config.yaml
n_layer: 8
n_experts: 128
d_expert: 32
router_score: "softmax"
routed_scale: 2.5
router_bias: true
vocab_size: 5397
lr: 0.00639
beta1: 0.95
seq_len: 512
Below are experts of layer 5 (counted from 0) of a mixture-of-experts language model. Rows are named router (the router's row for the expert) and show model dimensions 0-127. Each number is 500 + 25 x the weight over its row's rms, rounded and kept within 0 to 999. Numbers have three digits each.
After each expert's rows: "gets" lists some tokens that make up at least twice as much of what it gets as of all text. This comes from a sample of Wikipedia text that the model never trained on. Tokens count by the router's weight.

# expert 46
router:497503488469509470521529533522507488531465489530484483469507552532542502535522529495496499536526479494483523472484512475559466496478510520493522547535509504498518513529498529483464512482523520487500487506539508493506502477501554492475472510514504482479499467475524525513472470439496489542481502483502490463469497478476499491519425450484487516528475487480496481533462543492481486536460
gets: " National", " World", "'s", " State", " American", "ic"

# expert 29
router:523506548469521526483501502479512525505457526473566487495485495457515524509483523484498512494495458517470495500538481512479504515491516532532515494495513502522431494551505495496510486537461524511543485524497482515561545528521483489490485502479468505472528534494491530533548508495474545503492509547478515466479505525553495519476466509518496495540502527480483506455537486500487492514528
gets: "1", "2", "3", "4", "5", "0"

# expert 15
router:486497493502495488523507468518467537537463523478498523505485515493492488493479473519515495490490530449475512513511496464476472498531477503553532526500486481496502505508460529551544515461468460538481538496469461482506526522522498488463508476498484522524476538512502512491495505455506479509491503528453494492523506508524426483543505506503488508462521510462513536443523546486503469450503
gets: " l", " L", "in", " ex", "us", "L"

# expert 28
router:509486523473522535519460541492485465503503502478490535524470484440449452499484487477497526465462513476512471524509514491533519475460496534451482519488484499451531510514476496528528481483483532496518534473534556503504483516470502500547526511512485473500518522517466464513510497455484519485504491487497483505466536470467508494463480480470464448508507501497504551535468496492511498512490
gets: " S", " M", " N", " P", " K", " T"

# expert 58
router:532512534495530540516485468479551470473537509529514477501492488517498500530559491465514489465498487501483494475494507530539522512478527490493520537460488470465487492549473508460482517510481536515477486505474532489497482524506498513468500456488518504520502483523551481499528521506526512444456536455531515527499460551518525478507478495520538500469471511534466473499453517511504512508495
gets: "ed", " with", "ing", " made", " won", " played"

# expert 63
router:567458480549498467496504512486505494483530522499485512491486484509545489501488488507502545503487513438485532516497490504541493474490497489532561513490500472445480523475524508445521501467483475520515494488446555512503476451501496484511478498444535511513494482535471479461465517487473506521465512522529465472485489479552515511494494488534498487527515478477468502486481488499490502494477
gets: " and", " of", " to", " or", ",", " with"

# expert 30
router:481519502534531517470512472531476507493520522494485522463458541533516497520441451476522498532516491486509498493548507547509472493490517471472498459513480462506512525485525463463522470453514523501464521523507535525479508507489488511502518495461500464519533534521472524500517473493476479546489499482472493539527535476478507492472505490451573482497473480494451482500483483484500513494493
gets: ",", "),", "\",", ")", ".,", "\""

# expert 6
router:533480524525470456535497485483469497478514505506476506506480541507533467526495466496550569500525481481480537468516502472498461461467483460496572516501482477455508520480505517483508504461497480520490531505470549503538491473471474473501507498466545500531492480509462485469465510503493491529469502488539481501472508510567505514494507485506495478545515494496485494468472522496504514511487
gets: " and", ",", ";", " or", " &", "),"

# expert 80
router:487467473527462515502534488516521509451505495543471531505454465498493481488496512488518473521489484494523465485507485508469492489504454509500495438482472513506509498509500532520513479520468527489477485531499488543447507496488511489462490537558491497548472530472490464502514442535472509501513506537517498524503474474465515552465512492479481471487505460477486496462452517497476533531519
gets: "′", " ", "3", "5", "0", "4"

# expert 83
router:501481471468502529495455508466510495492505543506498523567476496487510509504478530485505478487487513483483512480504466512494521511472467473495541508515538535469515470497484535513527498475490516529513472517516517484498521525505542506481476535465509481441480479527453525505463482518537464484489508506511483504514508555524517468463535454515513536472512492483535539532497474527509529472434
gets: " (", ".\n\n", "\n", "\n\n", " =\n\n", "==\n"

# expert 123
router:438494505462453521479526492495494485510531479472510511506497511479484475477517478476516491546472498531522497501457489505542471480504500481451502499537470476510535482446497474516515463509539551509489528538541485514495505516478528517490496500540545511500476534492494493531523494518458521519519512486528524535522476524538514496524509493490551489473455529471526452517500464491460512476488
gets: "0", "1", "2", "9", "6", "8"

# expert 51
router:494503465532510558549517490496528492457498519510523507495487455503503514506541466454499506495518484482528469521496475516501543530497537487528471493470492473496484530530486529505515471497467515507475478482473511516464448488535488510510529468496546501512568498509486460451521540489517519473440532453477519527497478535488482517512500493482524498487492532524485490468515493512480520476530
gets: " with", " is", " up", " out", " to", " are"

# expert 16
router:522509506522488470484487480511537487507475487473474511512495546541477503535500515489472500541496509475528526542511489439506519472496483534467486510520501491505521520526526503533457478529470456481509480453539531483467530513511497532506497516474495494505492468495477498483494447519521510523505459465489512499513509503527483500575535510556521480555494532533487462487448524512498493507526
gets: " |", "|", "-", "=", " include", " along"

# expert 60
router:574590474507468505540488529529490511526460488510489513507510524502472466480477469481454436500504553538484523482481505527487532486483483505514512481550447496464498494504496469487489492521464530477475528529476476502550499485546491483520523507512528485496489522522504522504496517535505487527513489482494471486504480476502490540469526504467522505484536499508490526504508517482533507512511
gets: " f", " F", "f", "F", "0", " b"

# expert 49
router:490512497507486556546452452486550481467533515508515496527503480520506508515511463503496498486508482514488489501503507524511555505511520497486490510464471469492481483503443499501501487500494546499463480502477498494471473494487493516486533465522509527510507498534545487465539532505519514441444524489534489552502481556506505487524503525498510530486451515535460466500490474511517456530539
gets: "ed", "ing", " found", "ated", " used", "ted"

# expert 39
router:524499489504495528475517526467464541482482453561514506524531492506489479517489529514487522489504508500503486496495479476512475491469497485465490487532498511476521470497533499491505456483530524491490537524520525523490488485520510498491490442515463476483525464458522484516520489551450534497522450488518442452456489491465492530505501489494488503500530448505511535559467521456486502486523
gets: "C", "N", "S", "R", "M", "D"

# expert 43
router:495515488493529516465521460517517506488516506504481537498501509485502494539507529530483514496496498464499501448506513510463459538512492475491486482510510561446504493478452471444497463542530469492537497448511501478514538543510507534534476470483485511505525548493460515470517537464481525506515469530498479523534491531481517492484537512518490468560529489482534498520480511490487497491485
gets: "i", "u", " de", "a", "é", "r"

# expert 56
router:508523467466526477531477515503512542509526469479507495471488545494503489510443466471483502479479528504488490512533490499482497484546491515523456487533478526490517502499490456471472498530479483501545519530501479522458462511487482405541553551494493539481496502525492506522495478520489487499499505476507496534498540472499487513503529485468488514527503519485512502477541555490527536492510
gets: " m", " b", " c", " t", " s", " h"

# expert 102
router:507517495498497479461534498495517532493476486511487534495521498514518469462446512536504455510500475444485522490516464501524512467468506526531487490529498544495466501506482483530514504454500515512512516545512519492481475526487521483498464522528532466499519469506507539521520465518503524516524491487456534558492490490485493445556499504517504446468464504516547496488502475504501521538552
gets: "-", "\n", "|", " |", "==", "\n\n"

# expert 88
router:525538523472520539512501532541510487528497479482487503486539538461513454490497483490488502501481439520460492493469466509498457502525505483550492483495471501525509522515506473514482525492536461463489495457503496548530459509516518523485523545511462490506497503495503482490490531547496528511483470506511531471468446452502526536521493506538455536470477451473504497474511508503487495501516
gets: "0", "%", "1", " ·", " —", "4"

# expert 82
router:508465488483471508529478515482458533487457498487506502486481512486462523471516463545489550497532523497502488535494502527483496484531464502499524518523467548517485506511447479521504529521508474518548471490477480529478501487529460537449495475478495511481468521503545440505507489448533457505505460488458493492517489542456530512503482503469493476495505524503467493506505469473500532512484
gets: "us", "a", "ia", "is", "i", "idae"

# expert 85
router:455534534463498485471474485484464478487474496496474495516505460459481515472476498514500494486495533529503520506489531515534529533460446538483467471466476518494473485529473552519467532491485513493520534524515514528494462505473480456500496491485485490527501479463485437460482483443504509479500483524501520492486495505485505517495478479523516428520532490528494519524501507470512469467471
gets: "i", "u", "a", "an", "o", "ang"

# expert 120
router:510491500526511509509502451515468482497526498469489500496513514492484513484482517528496504459449511511482458540533511488515501469480506492485500472481518507449518525466499485505505479500477510501484471542475564484490514511509460521530458474471530490535530502473483445549473553477478460507475491477530481449481469498570511463515517481512495495532516492511518494487449520511479485503461
gets: " of", ":", " by", "-", " |", " in"

# expert 84
router:557515521486509525491521510481469495531452485480491568533507513531477471503459525511496512470476481487502500477533475526549470456497516488535509526540502503491501499505485491514535472494494486519527552513501549516494500504537504477515491480529456476518529484475494507515492441561492555502520482475501454471459519475460492523506523482521477491531515479515520515524525493473488485505499
gets: " |", "C", "P", "S", " P", "D"

# expert 108
router:478558485468499517530505452513521513515513521552528483506479534511547500513481479504535521464491502479508518522516491509502501505511513526491520473518506511491529528503509503459495471497492481465518516492481452518465526516460487511533462502489486539530490489520444542517515476461468491490524496517494484524485511471475509454505537502520485451526507565440512482474534522498479484528552
gets: " d", " g", " r", " n", "r", " N"

# expert 66
router:488491503438523544523480505521463457490477518489535515512453491517491480509462517467484506507492483473479473473508509522492489500523469465529448489488466519517482490461509501492536489494489522514525454485458483463493500513501454531489504570510466487481478519447457484495519530511521504494500533530482491481519482528472453503463506511453497480482505508493507471531540446522521504511513
gets: "1", "2", "3", "9", "4", "5"

# expert 117
router:556507482471489569519496522477510497519473520487495542539510490471465496504466510515488545479495509441504464536517459492525514541508525490491487505510516530480511442491508512503510455487464515502527479471538568516553491491519521509522495491490469479466541495461478502516533482491479506493526507523494484498474510493483536533507478515497480524502532489516530565516486535520493507515504
gets: " A", " P", " O", " S", " G", " I"

# expert 116
router:566521508481504566537488530518497491512514511476496539512439505463456449483492488492486526489533517473478470531519505495520531496490460543496487514515508489455532472530500489504509473449529531494496519537561537491478509515496508455470503519541553506479473501513502503516506465475488462531500489480485497471491524473482482527476480521484504495544515526471511517515490502481489482494510
gets: " C", " M", " F", " B", " H", " L"

# expert 38
router:494494496525459477535519499477523469503516462487475505461465537476500535537479488477498530515446521502470516533537480500508535529447521480475536522539519482519524520470496495527496510489474486478534531501491538507528455504491479497506481477465490485471533469495485503504513494529501472484473517511529508536501539513579488535523527533502555481503478493477506521511493543508481470528514
gets: " |", ";", ")", ");", "),", " –"

# expert 26
router:536489501492519502474527487521505456555483525509503464478513499531473524522508480519476478499516509481435511517489487500501461467509540508519563481514540510488489502510524511527481477523503541539512504513490520486489473516499531454504519514536496478511464495469536503491525468504539501514501518527551501474438514514530516472503440508469559483524497486506463455501495502468494510533481
gets: "ing", "ic", "ical", " a", "ian", "able"

# expert 112
router:504531535537544495504512463530478519504519547492480512455460534484514501505453446490525511545486486503536494479542519542515484484486505492461513470500493484520510532498529471507532460446507507503479508516543501504491492501464494537496522503455505457507473546531453487513488485511484476518483504461511502534536543514466516513474506473493569482519519478510468484497500485491505513488486
gets: ",", "),", "\",", " including", ".,", " include"

# expert 106
router:489468522487450470473505459538488473502552466481499530497523513482531483511497449508479564484523514477524537483525519486463451503486472511528472537519537476482492517501518499507475548535511476491542541515491500491468533499506520470497472535502467495526466490499529463503525509478475513519496494484466547471516515522487501490484493497491480507456482489538537522469518546500510510517467
gets: "0", "os", "i", "o", "in", "en"

# expert 10
router:441519535485497512526506529464492509499511537497496517465498533470496502497488533506488538501527488520530467499498503542508513466527472509487498468467505525476478520513477518507508515513476483501567481514522522489530436488516480501499549481502525466573477527479459493516457522447509503504529491549505536476512530510485500527526497499516460440487511495500472531499462487495494520497517
gets: "ar", " Al", "h", " Ch", "al", "an"

# expert 101
router:466485556520538477498457520479550482514478453530490500527498488469462476498498489527494493498514503457501512510511508492483516498504503452529520471519513462533520469492504463510508508476494475489534488498524460509526492453556479483502508500500484526531470518501518532434503452513492503493521512528499486507549458509522490464476505524494486489486480539478518486478546545483512453544521
gets: "1", " per", " ad", "as", "ig", "in"

# expert 25
router:490490491522483545472519468510548484506502498469498515486537526473513532484506494463475514510518564510491460477465511499487495450496504503465499478548491471535510499548534508519549488473482500488480500448537494550508506474476494512496536507492456450495522502473482482540501493501475504483538495521457524505518511516499531468521483460446523523487498478496521496516454517502499475480451
gets: " United", " States", "ia", ".S", " York", " US"

# expert 122
router:476506528472486529490526491506465495532509488472517505485479484476471489479525530512485504533451454528495514495503526525498493497486480499437513521521482525514533474443513466515546464513574521517484528514524483523504484511459509498508513532510493485486470524488533461526480500523476476521532531499542522524494480526503512489533513516482533482498483532494559446536519474486473471470482
gets: "0", "1", "9", "2", "8", "6"

# expert 73
router:509476475528538467563495452509527474482528459500476521470483553458491518518507515529485511513482477480482540498530522466521543503504558502444492512533539511465511523482501483498515492526506499479507462510480535495522526494527497515521493505474516531524498489467498469477509467469499470493504492483480550539519502482516438554525513517491530473511517502487502524529478520518499469489478
gets: " |", " -", ";", " –", ":", " en"

# expert 89
router:480494466516521486472489490480495456506506476487494504502516483499508462461546524540530488472534508521490530474565530488493518460504455496515503486491459505537469496497497474538538503458495502536506480510505513496476559503482463502468446507526538488479482506528497500532501501553498472483542532526486521502464528506495496475534502527478508458466459487525517535500471504523475502523541
gets: "-", "\n", ")\n", "|", ".\n", " |\n"

# expert 9
router:500504507513479518498492530520467529491493464471495542481498476507464490524435513513529493477512542512520492546464473528508484492535503477506523486484538523492492423483505499500518491475501535510476469510496511501459481512498500460530473526478525478502511481480482493476486515526478460507539474472445477461492532501485513534510530492450502471489474466529489491519533490455490546443508
gets: "S", "B", "M", "P", "T", " S"